Experts of a small language model: a variant of SOAP for the experts.
Below are experts of layer 5 (counted from 0) of a mixture-of-experts language model. Rows are named router (the router's row for the expert), gate (a neuron's input weights, with its number), up (a neuron's input weights, with its number), down (a neuron's output weights, with its number) and show model dimensions 0-159. Each number is 50 + 12 x the weight over its row's rms, rounded and kept within 0 to 99.
After each expert's rows: "mostly gets" lists some tokens that are sent to it at least half of the time. This comes from a sample of Wikipedia text that the model never trained on.

# expert 35
router:53 66 70 66 24 37 31 47 45 67 49 44 46 40 44 55 67 65 60 55 44 40 57 42 46 51 42 31 38 53 40 38 47 30 63 66 55 70 58 52 61 32 47 48 70 66 28 51 58 40 39 45 64 34 58 66 54 58 56 54 45 61 53 67 48 54 58 92 49 41 64 48 36 45 74 55 33 37 82 50 52 49 47 25 32 44 33 59 44 46 47 47 47 50 48 62 56 49 26 66 45 84 35 59 40 46 49 52 43 49 47 45 66 48 35 65 49 41 57 62 44 42 60 54 52 18 42 46 47 55 42 54 47 52 58 34 42 47 43 54 65 48 49 55 61 42 15 59 42 42 47 48 34 63 45 65 51 60 44 47
gate2:72 59 27 64 60 50 53 32 50 45 62 57 49 63 57 78 47 53 55 64 53 63 54 70 49 33 59 60 64 51 51 51 42 47 37 32 59 49 59 22 56 53 57 60 48 47 47 61 68 67 50 66 61 65 46 61 51 59 57 46 36 40 71 66 50 34 64 34 45 36 24 58 55 60 61 66 55 68 53 53 59 16 51 49 58 71 60 38 51 47 38 62 49 40 52 50 83 75 55 57 48 54 55 55 52 40 56 37 48 63 44 49 46 67 53 59 48 65 35 56 59 71 56 78 47 61 24 38 46 68 42 59 53 27 36 51 33 52 64 56 46 49 40 44 57 53 72 57 57 50 49 54 55 51 72 62 72 57 51 45
up2:56 63 54 60 54 47 35 50 47 36 35 45 27 52 35 38 71 63 57 40 54 70 70 52 49 53 48 39 49 67 44 36 28 56 50 37 27 45 50 63 49 50 58 29 41 49 43 69 56 33 39 37 53 52 52 77 49 43 61 18 36 62 49 66 52 85 56 56 45 51 53 60 37 34 69 42 52 53 49 43 38 55 49 65 38 59 40 68 48 46 53 42 53 44 63 62 69 46 62 64 45 53 59 58 46 48 50 62 52 47 55 51 49 55 22 51 52 45 61 51 13 60 59 52 60 48 46 57 64 52 49 39 48 45 52 15 43 52 45 35 35 62 39 37 16 27 50 51 58 48 65 50 47 45 37 61 29 61 67 51
down2:53 70 63 52 52 31 54 61 59 43 59 65 36 54 52 56 37 55 65 43 55 61 53 67 53 36 60 55 52 57 58 62 54 43 59 43 42 52 43 59 54 59 42 23 43 40 71 55 39 32 57 46 60 46 61 75 28 52 57 29 35 56 45 36 67 57 34 52 57 32 50 67 40 54 67 54 55 43 69 52 48 24 58 49 45 32 69 47 30 49 45 58 46 40 67 61 62 59 54 63 62 57 31 50 23 34 59 56 39 58 60 52 44 42 26 41 38 66 50 56 40 67 54 46 70 63 37 59 63 26 33 51 69 52 54 36 51 57 42 29 57 40 42 46 33 47 58 16 33 46 57 38 66 59 53 62 40 62 70 51
gate3:47 60 61 57 39 77 50 54 58 43 41 50 47 40 66 50 43 49 50 31 62 31 32 41 60 64 30 52 42 43 47 51 66 64 32 47 29 17 33 40 51 55 40 49 61 40 68 49 52 55 29 34 60 43 60 66 49 44 37 59 58 72 39 60 57 54 73 53 51 44 58 38 74 58 46 52 34 34 64 33 30 33 40 64 57 62 53 43 56 29 40 46 67 49 73 52 55 71 64 38 80 48 56 47 50 44 50 44 54 39 65 42 33 65 44 43 57 55 61 60 52 44 45 48 56 72 56 38 56 40 42 42 51 58 41 35 44 55 53 60 52 69 35 74 53 32 45 19 45 44 50 49 49 36 36 64 53 44 70 44
up3:32 49 35 61 51 61 53 51 52 49 52 39 34 44 68 41 58 67 42 27 53 52 39 58 49 48 53 49 49 62 57 48 44 66 62 43 28 27 46 26 43 45 44 67 54 41 60 72 41 51 98 49 46 56 53 28 37 55 35 61 42 59 35 66 56 46 51 43 57 51 43 53 51 69 64 40 31 53 39 56 41 46 34 48 66 31 46 25 56 56 33 51 42 51 48 54 43 49 60 50 61 69 49 30 50 44 30 73 22 43 37 53 35 66 46 46 38 59 38 59 49 64 59 52 49 59 53 54 45 54 37 26 53 45 41 58 65 40 57 52 24 41 39 51 35 19 52 37 41 54 55 68 60 37 63 65 48 64 59 61
down3:66 52 43 51 56 47 36 27 42 42 46 59 60 39 23 36 43 70 36 62 47 60 71 38 55 54 28 56 46 37 60 63 43 47 41 39 57 16 39 54 52 42 40 33 57 56 50 63 36 39 33 31 39 45 50 55 58 57 41 24 50 57 58 52 31 64 70 53 53 45 42 51 46 18 40 41 29 61 58 42 39 52 61 65 35 25 36 46 40 39 47 37 55 38 44 69 52 52 65 54 59 46 57 70 53 45 34 56 67 34 32 24 47 41 52 69 38 39 58 37 48 45 41 47 39 37 54 47 75 49 54 43 38 55 52 57 57 58 41 64 57 37 55 56 53 77 40 52 39 38 64 42 45 53 49 32 42 24 56 54
mostly gets: " has", " had", " have", " by", " with", " having"

# expert 40
router:71 52 54 55 50 56 37 51 38 67 24 46 39 63 63 58 58 65 59 58 59 47 56 39 20 53 57 39 59 45 51 45 53 28 58 38 75 61 51 55 65 53 31 53 49 65 55 79 68 57 29 29 50 44 50 43 56 42 56 46 35 58 55 60 59 61 53 58 56 32 50 55 40 56 60 64 64 38 44 55 66 46 40 50 50 33 52 68 54 40 33 37 42 38 40 67 30 53 40 69 43 66 33 66 56 37 43 45 43 48 65 72 64 43 46 55 43 45 45 58 29 41 73 43 61 37 37 39 61 66 26 29 63 53 53 41 43 60 56 58 42 27 68 69 56 34 36 54 59 50 66 50 31 59 42 70 44 65 45 41
gate2:46 57 60 32 27 26 58 66 41 55 33 44 36 52 69 48 85 48 52 47 60 49 56 58 61 33 50 40 60 59 45 59 52 17 44 55 53 47 66 73 36 59 49 60 60 35 61 44 24 32 40 63 68 65 57 40 66 40 35 58 56 45 50 33 60 55 42 55 57 36 51 34 54 67 71 46 43 62 49 59 48 47 56 45 65 61 60 66 56 43 66 71 46 31 36 55 47 50 63 39 20 39 80 49 49 65 33 57 40 43 47 59 61 55 54 39 60 53 60 48 62 49 53 42 67 39 66 37 61 46 59 54 53 52 46 70 50 34 59 71 46 49 46 40 44 52 63 50 50 39 52 20 60 33 66 55 51 53 36 52
up2:47 49 33 63 46 58 48 63 40 61 47 43 47 52 50 53 45 40 22 54 67 48 61 61 67 35 67 56 51 15 27 50 54 35 44 61 74 63 50 47 65 41 61 62 34 43 39 80 31 63 30 34 47 35 48 52 45 73 46 52 46 42 64 44 57 45 50 35 58 40 54 35 65 36 78 38 38 44 36 49 42 56 55 57 46 52 47 44 54 64 52 41 62 64 57 48 37 49 52 37 45 65 54 50 50 40 68 49 57 60 48 49 28 57 52 43 53 48 50 54 44 56 68 48 48 29 39 47 38 12 22 31 25 66 49 60 38 43 42 35 33 42 44 53 27 53 52 33 59 39 40 44 52 58 33 41 42 56 54 57
down2:44 09 29 51 46 57 41 38 48 38 48 55 52 50 43 40 51 67 48 32 58 27 55 54 49 64 60 53 43 58 64 55 56 49 50 45 65 47 15 53 63 76 63 34 62 64 48 68 41 59 52 55 40 59 42 59 51 50 54 61 39 44 46 61 24 49 61 49 47 44 42 45 36 50 27 39 31 51 31 33 56 53 44 48 41 46 31 50 51 43 37 62 51 42 45 62 39 47 37 64 70 36 46 62 77 68 47 51 48 45 31 76 51 57 55 61 61 44 35 64 21 39 55 54 29 49 45 53 39 65 32 54 65 47 38 62 56 54 54 66 42 61 66 39 33 42 36 52 53 51 67 39 49 44 34 60 33 33 59 34
gate3:55 41 55 43 63 62 38 37 39 46 52 25 48 67 42 64 72 52 54 37 66 58 70 52 32 23 59 54 48 54 23 67 63 44 27 53 54 32 41 56 68 53 48 55 43 46 62 61 62 50 47 28 69 39 39 50 64 59 88 58 34 51 55 46 49 67 61 42 52 60 53 55 49 36 66 59 50 38 38 39 34 24 42 31 58 53 63 61 77 38 64 35 53 42 27 55 45 43 55 35 56 42 49 46 54 42 52 52 41 58 62 56 76 54 42 44 52 33 52 48 34 39 54 64 60 54 32 44 62 55 50 50 45 59 52 73 50 45 31 60 45 25 54 36 55 50 37 57 50 47 40 26 50 59 50 41 51 42 54 29
up3:43 35 29 51 41 43 57 59 72 40 46 38 53 54 56 51 41 63 50 48 63 43 63 44 41 65 51 41 45 45 32 42 59 55 61 52 38 59 45 55 78 28 43 59 73 60 54 38 46 54 28 55 54 58 64 66 56 66 56 58 65 60 44 30 55 32 38 61 75 39 47 44 55 56 52 73 47 48 51 55 59 55 64 48 54 64 33 45 34 72 72 54 35 57 55 65 69 29 54 46 38 61 38 37 47 58 39 27 50 38 38 56 54 51 60 69 31 27 54 39 63 45 50 71 61 43 50 40 56 69 41 32 53 76 66 56 56 41 60 27 36 51 59 52 61 54 35 48 43 39 46 41 50 74 74 62 35 65 49 44
down3:68 44 34 40 53 35 18 57 68 36 41 57 36 60 55 31 43 53 34 51 33 71 53 55 48 50 50 55 43 62 39 36 53 44 44 41 61 52 57 51 46 61 57 66 61 48 50 47 45 72 17 70 31 51 31 51 69 45 73 56 57 28 40 45 45 52 66 52 71 47 42 46 40 47 36 70 41 67 33 29 46 40 48 63 60 59 50 49 42 29 50 26 30 55 38 52 84 63 59 43 48 42 23 45 48 73 48 60 52 55 45 41 55 44 52 58 60 43 73 52 41 48 52 53 52 62 65 66 45 44 76 36 65 45 60 63 43 37 55 55 51 33 45 46 52 53 56 37 43 48 49 46 51 44 51 66 48 55 69 30
mostly gets: " Genus", " ISBN", " Best", " Country", " Genre", " Title"

# expert 9
router:58 66 49 70 36 42 49 63 48 61 59 32 49 57 54 53 63 53 40 74 39 60 36 41 34 51 51 35 50 37 39 51 47 45 43 57 51 67 70 56 58 54 37 55 65 65 28 69 58 54 34 40 56 29 61 63 55 46 73 49 35 58 58 58 64 50 49 55 54 49 75 54 45 66 65 45 42 43 59 41 54 57 30 25 36 35 55 76 49 23 36 39 44 65 42 61 37 50 37 64 42 57 52 51 36 43 41 49 38 55 65 76 52 39 41 41 47 56 47 73 50 52 64 69 35 44 34 30 42 54 42 43 45 67 38 38 34 50 49 48 58 32 78 57 57 28 40 59 39 43 41 48 47 54 35 77 64 59 67 44
gate2:60 49 55 45 35 61 46 40 46 39 39 67 49 52 71 48 61 46 43 27 28 73 32 28 55 60 46 33 61 52 34 53 61 58 39 45 38 51 52 87 38 57 52 48 31 52 32 33 37 62 59 78 60 44 44 78 45 45 53 72 50 40 50 61 55 48 52 41 42 48 43 36 55 76 58 36 42 37 34 71 31 66 38 48 52 47 70 49 65 39 62 60 52 59 30 57 55 54 54 60 46 47 43 47 46 35 34 62 60 53 46 41 41 40 32 44 50 53 50 64 54 36 28 53 41 46 55 62 59 57 39 38 60 44 60 32 60 55 36 55 46 78 42 58 66 62 68 51 46 67 74 46 58 58 25 54 44 47 39 46
up2:61 56 57 45 47 41 54 63 45 28 36 43 42 33 65 50 75 65 58 54 47 51 56 57 29 52 58 28 46 52 47 56 51 48 68 30 50 47 41 55 12 55 21 62 57 57 35 65 47 75 57 62 43 40 34 44 42 57 37 44 55 39 48 47 62 41 63 51 43 56 62 37 62 44 46 63 57 63 56 24 47 51 72 59 42 31 47 65 65 38 47 55 41 51 45 34 39 49 70 48 61 40 66 44 38 35 67 28 54 60 49 36 49 32 49 72 57 32 59 33 51 47 45 55 38 45 48 54 61 63 30 32 66 73 55 47 37 67 63 34 39 37 60 35 56 48 59 60 70 67 54 52 60 69 54 36 44 54 44 43
down2:31 51 09 64 48 48 46 39 41 44 71 29 55 65 46 32 29 62 39 63 49 40 54 58 43 64 45 54 47 70 48 50 55 56 42 47 52 60 48 61 76 58 51 53 65 59 56 51 38 38 36 53 61 63 49 74 65 52 42 36 45 63 34 65 46 43 37 47 43 40 53 36 56 46 43 65 36 55 46 66 46 24 70 37 59 44 38 36 41 69 59 35 63 34 70 49 54 65 58 56 53 46 53 37 49 53 32 62 53 38 57 58 48 61 29 45 56 44 43 54 42 42 67 41 63 42 29 50 41 19 49 72 35 32 58 66 54 49 38 74 43 34 39 59 34 48 49 53 57 38 50 43 42 56 32 71 53 34 50 62
gate3:47 55 55 30 40 56 58 48 69 11 48 51 65 65 38 54 46 52 58 45 49 52 39 62 50 60 64 46 59 40 44 60 47 44 57 45 54 42 75 50 56 47 76 50 70 59 43 49 47 42 46 65 51 34 65 61 60 54 32 61 38 62 50 46 48 48 73 50 35 63 55 36 30 32 56 46 58 21 56 61 34 36 59 39 58 51 52 34 37 32 48 49 29 31 40 45 40 63 53 37 33 38 66 35 35 43 42 35 47 60 35 40 43 36 33 53 54 51 66 52 44 50 35 57 51 50 48 30 40 50 53 70 50 37 49 82 60 65 43 58 65 35 39 24 59 40 56 51 53 35 18 54 55 55 26 59 33 43 50 56
up3:31 59 37 67 51 58 53 47 57 64 77 62 60 39 77 32 29 59 40 39 78 37 78 54 29 69 60 73 60 47 33 42 46 42 33 42 57 70 46 42 54 70 48 56 55 29 60 61 51 26 37 37 50 53 57 45 54 45 71 52 59 35 54 59 52 51 43 52 37 43 36 44 59 49 41 45 50 57 39 41 73 53 65 47 37 57 36 57 65 64 50 52 45 33 55 44 42 40 60 66 43 63 37 45 53 40 61 83 41 42 78 33 60 45 58 54 61 35 42 53 41 53 48 53 41 45 41 61 45 60 65 39 64 56 63 61 42 49 66 38 68 50 57 54 52 60 49 30 47 44 66 51 47 45 32 31 60 48 49 69
down3:45 54 57 39 57 28 30 46 50 41 61 50 53 44 61 61 49 36 43 60 55 39 49 82 47 34 45 70 50 43 21 39 64 61 53 54 55 55 52 33 49 33 41 40 62 50 61 37 52 46 56 53 32 53 63 63 50 24 55 58 57 44 71 34 53 70 57 49 50 39 60 45 51 44 50 18 52 48 56 46 56 39 69 45 52 51 40 44 30 44 72 48 53 57 70 56 43 57 42 72 36 24 35 12 49 32 62 39 56 40 49 63 57 44 64 68 39 60 47 37 30 37 68 50 47 48 43 52 41 30 43 26 72 60 37 31 50 51 45 49 47 62 66 63 52 46 46 34 57 51 54 62 64 56 46 35 40 67 56 40
mostly gets: " was", " became", " being", " be", " been", " would"

# expert 37
router:47 62 56 58 30 46 63 28 25 61 43 44 37 55 44 59 62 61 43 52 37 48 33 61 30 58 56 55 38 59 51 53 38 54 52 69 71 62 48 70 57 50 49 54 53 66 43 51 66 61 39 46 57 48 54 54 58 51 56 55 38 76 42 64 41 65 47 70 48 43 65 65 51 60 60 48 46 44 61 56 43 62 45 53 44 29 41 76 46 18 58 42 35 44 34 76 46 53 39 69 29 64 48 56 42 47 62 37 57 54 70 67 58 33 26 46 64 65 50 67 42 58 61 48 36 27 39 43 38 62 43 26 59 61 46 46 35 64 37 51 56 48 52 73 58 38 34 49 45 61 78 57 43 44 38 58 52 53 64 33
gate3:71 39 55 36 33 46 49 41 37 59 73 60 41 52 39 33 43 44 42 50 54 62 46 47 71 54 51 36 48 44 46 53 64 35 48 71 49 53 18 50 31 26 75 43 71 63 70 54 73 54 44 40 63 70 63 50 62 54 48 50 37 60 48 53 42 38 49 84 42 45 33 48 47 48 40 47 36 64 48 73 40 27 47 48 63 26 60 31 41 62 44 61 43 44 47 50 42 61 40 41 39 58 48 42 56 66 55 52 50 56 71 53 38 56 62 41 65 53 74 77 37 44 57 57 38 46 37 65 32 66 61 47 48 30 41 61 53 38 45 58 51 50 44 59 35 43 39 64 57 59 50 34 60 43 39 47 53 42 35 30
up3:62 52 57 54 43 40 42 45 49 59 59 63 31 40 62 51 49 61 51 46 51 52 49 48 58 74 38 46 39 48 14 56 42 60 62 70 47 32 38 53 45 39 29 50 36 58 26 71 59 55 44 33 57 17 66 53 37 67 43 37 54 47 53 40 42 45 41 53 62 68 41 54 53 60 66 39 36 50 77 40 56 67 41 62 46 28 66 65 49 33 40 48 39 51 62 43 40 48 34 54 67 73 54 44 73 48 32 46 49 57 77 50 27 40 53 27 70 51 63 44 54 40 51 54 36 68 40 42 44 62 50 48 48 38 49 56 42 34 50 69 51 49 55 42 49 28 47 50 40 83 38 57 39 42 53 56 40 36 56 53
down3:42 50 68 68 40 49 49 46 55 36 38 53 21 49 45 52 24 67 51 42 29 39 37 61 53 57 33 49 48 44 59 21 45 58 54 18 65 41 54 56 52 61 48 43 48 58 32 40 24 57 52 45 65 49 61 61 54 45 55 45 51 68 62 54 59 56 41 44 56 68 74 46 40 56 37 30 37 29 38 47 70 43 42 58 35 55 35 56 38 56 72 44 54 44 63 40 53 60 54 41 52 29 58 42 49 75 68 22 50 30 39 60 54 43 49 49 43 46 36 38 71 73 08 44 51 59 58 46 49 44 41 46 66 38 46 43 45 54 61 43 58 42 58 57 58 45 56 35 50 67 49 36 69 51 42 59 56 59 51 46
gate4:51 55 67 33 61 57 43 47 67 47 46 56 24 60 39 31 52 36 67 58 44 33 57 51 43 49 41 46 46 25 60 44 45 54 52 42 55 38 52 56 40 57 54 54 34 50 46 51 63 34 49 16 56 63 53 50 43 48 37 61 65 72 52 57 59 42 42 54 65 52 29 23 54 58 61 72 42 44 34 49 42 45 36 38 38 44 57 53 70 31 46 49 51 44 57 46 50 50 58 69 47 44 32 32 26 40 65 36 64 71 37 59 40 68 52 43 47 31 45 48 54 40 39 59 49 70 34 43 60 60 36 46 60 36 45 64 30 58 58 55 57 42 57 59 28 23 50 63 65 57 51 20 46 25 53 40 46 64 72 39
up4:56 53 56 61 70 53 49 56 55 39 72 44 47 69 60 42 41 33 39 54 46 28 66 33 50 53 81 64 19 61 70 37 65 47 51 56 35 43 56 35 63 46 54 57 56 51 42 62 50 47 57 61 43 39 32 51 27 49 66 50 43 47 28 56 52 30 42 35 48 30 58 45 64 58 56 49 56 55 34 61 60 48 48 54 28 54 27 51 61 65 54 43 56 37 62 56 42 46 39 56 65 42 54 39 67 37 59 59 65 44 36 72 35 30 46 64 44 60 43 68 58 37 56 67 30 42 66 40 43 34 44 48 44 42 46 72 56 55 39 49 46 50 56 50 42 51 48 40 49 37 30 60 47 68 69 68 65 69 47 82
down4:66 42 61 53 60 50 58 50 56 45 51 47 36 58 68 33 48 65 61 54 52 38 51 26 22 55 60 44 36 46 59 43 55 42 48 46 42 53 71 50 59 40 68 57 35 30 41 54 39 28 42 66 56 44 54 44 24 32 37 55 38 22 37 43 66 75 54 42 60 52 46 61 59 26 57 55 44 56 42 44 55 56 61 41 60 60 40 58 41 59 35 63 45 56 67 64 70 51 40 40 42 45 64 37 45 49 69 55 65 61 46 61 41 67 53 56 55 45 41 37 42 30 59 72 47 54 52 23 64 47 33 53 37 56 43 77 42 33 40 41 29 62 39 47 30 47 50 31 59 34 28 30 28 51 58 43 53 61 61 54
mostly gets: "\",", ",", "),", ".,", ",\"", ")},"

# expert 61
router:67 52 63 49 50 37 34 38 37 64 47 30 40 45 51 70 42 75 49 50 41 44 49 26 39 52 57 51 34 56 38 44 49 39 35 70 65 54 47 49 70 63 60 64 53 45 36 51 70 43 39 31 59 43 72 78 42 46 59 50 40 65 42 54 53 59 61 57 52 45 69 44 43 61 64 30 54 39 53 68 71 50 37 39 45 34 55 60 63 47 50 40 47 51 24 58 34 51 47 35 43 66 62 44 40 34 43 48 43 35 45 62 74 35 39 43 47 67 46 57 32 46 64 63 59 25 55 26 46 54 44 24 46 54 30 42 49 53 33 52 64 44 43 69 60 50 33 61 44 42 70 49 39 61 50 41 67 65 56 29
gate3:65 29 39 59 62 56 63 52 49 57 45 42 45 41 60 56 41 47 56 86 40 54 44 33 62 56 42 38 45 39 40 46 36 67 53 56 41 34 40 51 42 44 71 58 45 56 72 45 73 55 62 61 44 47 57 62 58 62 49 58 49 50 53 34 47 46 51 34 48 49 76 31 44 54 37 79 34 57 59 54 42 35 72 25 55 61 39 52 21 61 55 44 54 44 37 65 30 65 43 53 59 53 81 48 46 43 62 57 43 47 51 66 42 54 58 58 58 57 46 73 46 59 28 46 48 50 31 45 56 52 55 94 36 48 57 66 61 33 37 54 49 58 58 59 66 44 59 67 31 58 61 42 42 48 56 56 40 59 46 47
up3:53 61 57 61 35 43 39 55 71 32 40 46 40 29 62 43 33 58 25 52 53 50 39 66 62 30 47 52 72 43 43 42 56 68 70 33 51 54 49 58 48 44 42 40 52 36 52 54 48 54 36 45 50 76 78 47 52 59 49 50 53 29 39 25 65 42 42 49 75 63 57 63 31 52 72 42 64 48 50 48 32 22 45 46 55 76 49 26 59 42 37 20 59 52 61 59 30 34 42 44 56 48 39 45 40 50 50 53 47 63 53 66 76 39 41 66 59 60 46 51 58 50 57 37 38 29 35 67 56 55 48 37 52 47 48 48 37 46 31 31 58 44 62 39 53 55 35 48 42 39 43 35 60 51 52 58 26 52 57 59
down3:66 62 34 48 28 32 42 58 55 31 56 50 39 35 56 62 67 50 35 70 38 56 42 57 42 66 52 56 50 59 21 51 56 55 63 45 44 63 57 56 58 68 54 68 53 50 62 53 52 49 59 52 46 76 37 55 66 38 58 52 43 38 46 45 53 54 41 53 47 46 62 50 42 54 72 41 54 58 53 64 55 38 62 43 45 87 54 50 56 54 31 55 57 42 37 55 65 62 31 47 61 70 51 47 54 47 44 69 38 63 48 48 65 56 68 31 46 78 63 33 37 50 36 40 34 64 48 77 54 39 59 66 67 44 63 65 23 36 53 50 41 60 60 71 33 35 28 46 39 63 25 56 60 42 42 67 48 46 49 50
gate4:29 39 59 45 44 63 62 56 70 59 50 33 63 54 46 50 41 66 16 55 60 48 26 56 49 55 38 37 27 54 36 51 71 51 68 31 59 61 51 57 49 54 33 63 58 49 22 23 50 21 44 36 47 64 52 72 38 55 43 30 37 65 39 49 38 49 51 57 56 52 67 53 38 40 62 57 62 43 45 66 49 29 65 46 40 38 66 71 74 44 67 53 47 35 54 43 34 45 55 50 62 58 62 58 55 48 48 64 32 70 52 55 48 41 55 50 51 60 31 38 51 32 59 39 46 53 56 50 52 35 54 59 47 46 67 40 46 54 50 45 63 49 85 40 52 63 58 63 36 39 69 39 41 39 38 43 48 50 41 56
up4:52 53 67 30 61 57 56 58 38 49 47 40 33 53 50 42 34 49 58 47 63 57 49 51 41 54 52 50 61 53 32 52 35 62 58 55 53 36 73 33 44 36 17 51 65 56 50 66 32 32 49 41 29 41 52 70 31 29 52 43 54 45 36 34 65 42 61 43 31 40 39 54 75 31 58 54 48 55 46 58 71 48 76 72 58 43 49 41 30 43 53 53 53 40 59 56 51 48 90 41 56 64 42 45 43 63 39 68 43 56 61 43 55 21 27 57 57 57 61 46 40 44 61 48 36 41 56 65 69 56 78 53 52 73 62 61 34 42 50 55 55 41 42 57 51 48 66 56 51 44 46 60 57 53 49 51 73 66 47 50
down4:50 57 54 61 48 36 43 39 66 63 66 55 49 70 48 47 73 55 59 59 45 63 62 61 54 32 57 54 45 37 55 60 45 22 44 45 63 19 45 43 56 30 71 33 56 49 63 51 59 64 60 51 61 60 46 29 50 54 40 69 50 50 65 55 29 80 51 64 49 46 41 41 58 48 69 34 73 46 50 47 42 54 35 37 46 51 39 29 52 46 43 45 35 40 54 61 55 52 37 51 29 50 38 61 33 45 53 28 53 34 26 78 45 60 59 66 41 37 44 47 34 65 57 49 58 35 33 50 50 50 50 51 61 52 40 38 49 75 64 29 21 44 46 45 46 62 41 63 64 47 42 61 55 38 55 35 40 60 67 33
mostly gets: " and", " or", " but", " &", " including", " nor"

# expert 22
router:69 56 71 75 37 61 41 47 51 64 53 48 39 44 48 58 67 63 39 63 38 29 41 56 26 34 42 46 36 45 45 46 50 46 45 53 50 45 63 52 57 59 35 58 56 84 52 46 63 45 36 35 72 52 62 47 52 49 35 50 46 43 58 68 68 58 61 47 47 42 63 49 59 44 58 47 42 47 46 45 75 47 28 41 46 52 26 49 40 43 52 43 60 51 25 62 35 55 33 59 44 48 52 60 44 39 38 43 52 38 66 56 56 42 27 59 63 45 42 70 28 39 60 67 53 42 62 51 41 72 33 20 59 54 52 34 48 56 42 54 45 36 67 72 55 49 28 71 60 28 63 44 24 45 44 61 63 50 39 44
gate2:48 26 46 55 39 65 47 68 55 35 39 31 42 59 62 54 33 43 42 47 28 51 51 44 59 54 43 71 69 54 39 34 48 45 74 43 47 63 67 40 56 49 52 48 49 52 47 55 32 33 48 47 67 33 63 42 40 45 48 35 71 45 31 47 42 28 46 43 51 59 65 36 68 51 64 39 60 50 34 60 57 48 30 62 52 52 34 59 39 45 39 31 38 38 67 71 37 20 38 44 59 68 75 43 56 53 47 59 46 40 39 51 66 48 37 70 30 58 43 52 32 76 36 43 56 54 45 47 68 43 29 58 52 52 37 39 38 36 41 69 67 48 50 47 34 57 54 40 51 29 46 47 53 66 65 57 64 41 33 47
up2:74 37 53 45 41 56 51 45 61 58 49 38 61 56 46 37 64 48 38 18 56 35 67 13 58 40 41 38 68 45 74 47 59 48 51 49 24 46 35 39 51 42 49 58 54 66 48 59 34 31 36 62 43 59 48 50 59 68 45 49 48 72 60 43 56 48 57 59 53 59 28 73 38 57 46 41 44 43 37 37 43 45 44 44 40 44 75 54 46 42 42 35 45 49 64 36 55 32 31 42 39 42 72 37 43 44 38 57 45 53 53 61 54 27 56 51 54 65 70 57 43 40 59 73 69 65 55 54 42 46 61 49 70 51 70 40 53 31 41 59 39 45 48 51 55 43 68 42 57 36 68 33 43 34 76 51 33 50 44 33
down2:59 58 62 69 37 62 41 70 57 56 33 46 55 21 60 42 63 35 44 37 59 50 56 58 60 49 50 61 41 61 60 33 62 52 64 56 37 52 49 41 38 67 48 40 24 34 48 67 58 58 45 44 38 39 50 44 38 32 35 48 50 22 41 66 40 41 47 75 56 50 49 44 56 66 30 52 74 32 45 48 54 43 56 34 39 50 59 42 51 68 40 36 45 44 56 62 32 51 36 48 65 47 70 42 53 56 58 29 46 46 53 57 59 28 61 49 74 65 49 32 67 74 53 29 46 63 49 55 64 50 64 54 57 53 32 51 36 34 40 43 46 53 60 44 49 61 20 38 43 49 38 44 47 45 35 74 30 69 46 48
gate3:52 51 66 61 39 64 42 50 65 65 74 55 42 49 46 47 53 40 47 44 63 48 25 48 70 32 55 43 76 54 66 51 65 38 56 44 21 63 40 37 37 51 73 63 36 81 37 44 46 52 62 38 73 67 72 73 69 63 57 30 29 63 70 45 39 43 53 48 51 46 57 49 58 61 35 40 42 54 56 63 39 60 51 44 44 54 44 36 28 59 49 65 29 62 53 44 65 48 24 51 36 37 58 52 47 48 42 60 50 59 65 52 61 60 61 45 55 39 47 51 41 65 58 49 44 64 39 43 47 55 70 42 51 56 44 38 52 57 57 55 48 64 25 51 56 50 41 70 51 32 50 23 48 62 49 41 53 44 71 38
up3:50 39 54 45 36 59 29 52 56 30 60 29 29 54 42 45 58 60 42 39 37 54 35 39 61 51 27 43 43 55 44 31 57 73 75 44 58 55 34 77 51 56 33 58 45 33 42 57 60 54 24 62 49 62 52 41 60 56 50 52 61 44 50 64 48 36 49 40 60 37 52 61 55 40 55 39 48 62 62 54 55 66 54 32 32 68 47 56 65 52 45 31 59 47 52 44 32 57 47 33 64 53 38 52 57 53 54 56 50 35 25 60 35 65 44 45 30 73 61 59 42 52 57 42 58 71 33 25 36 33 67 38 53 68 30 56 35 50 63 64 72 67 37 58 56 58 66 44 46 69 51 41 65 64 49 67 49 58 47 36
down3:44 42 60 63 45 49 59 55 82 44 41 82 52 53 59 26 40 27 53 46 37 42 51 69 52 58 44 50 68 78 39 52 51 45 60 49 43 54 43 26 37 48 55 56 61 55 50 56 65 29 53 67 50 57 61 42 72 25 65 63 74 68 40 50 34 61 34 65 51 36 41 39 51 36 53 70 61 46 47 54 54 37 55 55 60 39 42 45 46 52 65 41 49 44 44 62 42 53 52 36 30 43 56 56 50 57 44 37 37 48 47 60 44 66 38 54 64 38 63 44 38 55 50 55 63 55 46 58 80 50 61 30 51 63 51 41 57 52 65 67 46 35 52 15 63 51 43 58 56 66 43 38 62 45 34 46 73 68 49 31
mostly gets: " Kh", " Ol", " l", " Hu", " Ter", " Ts"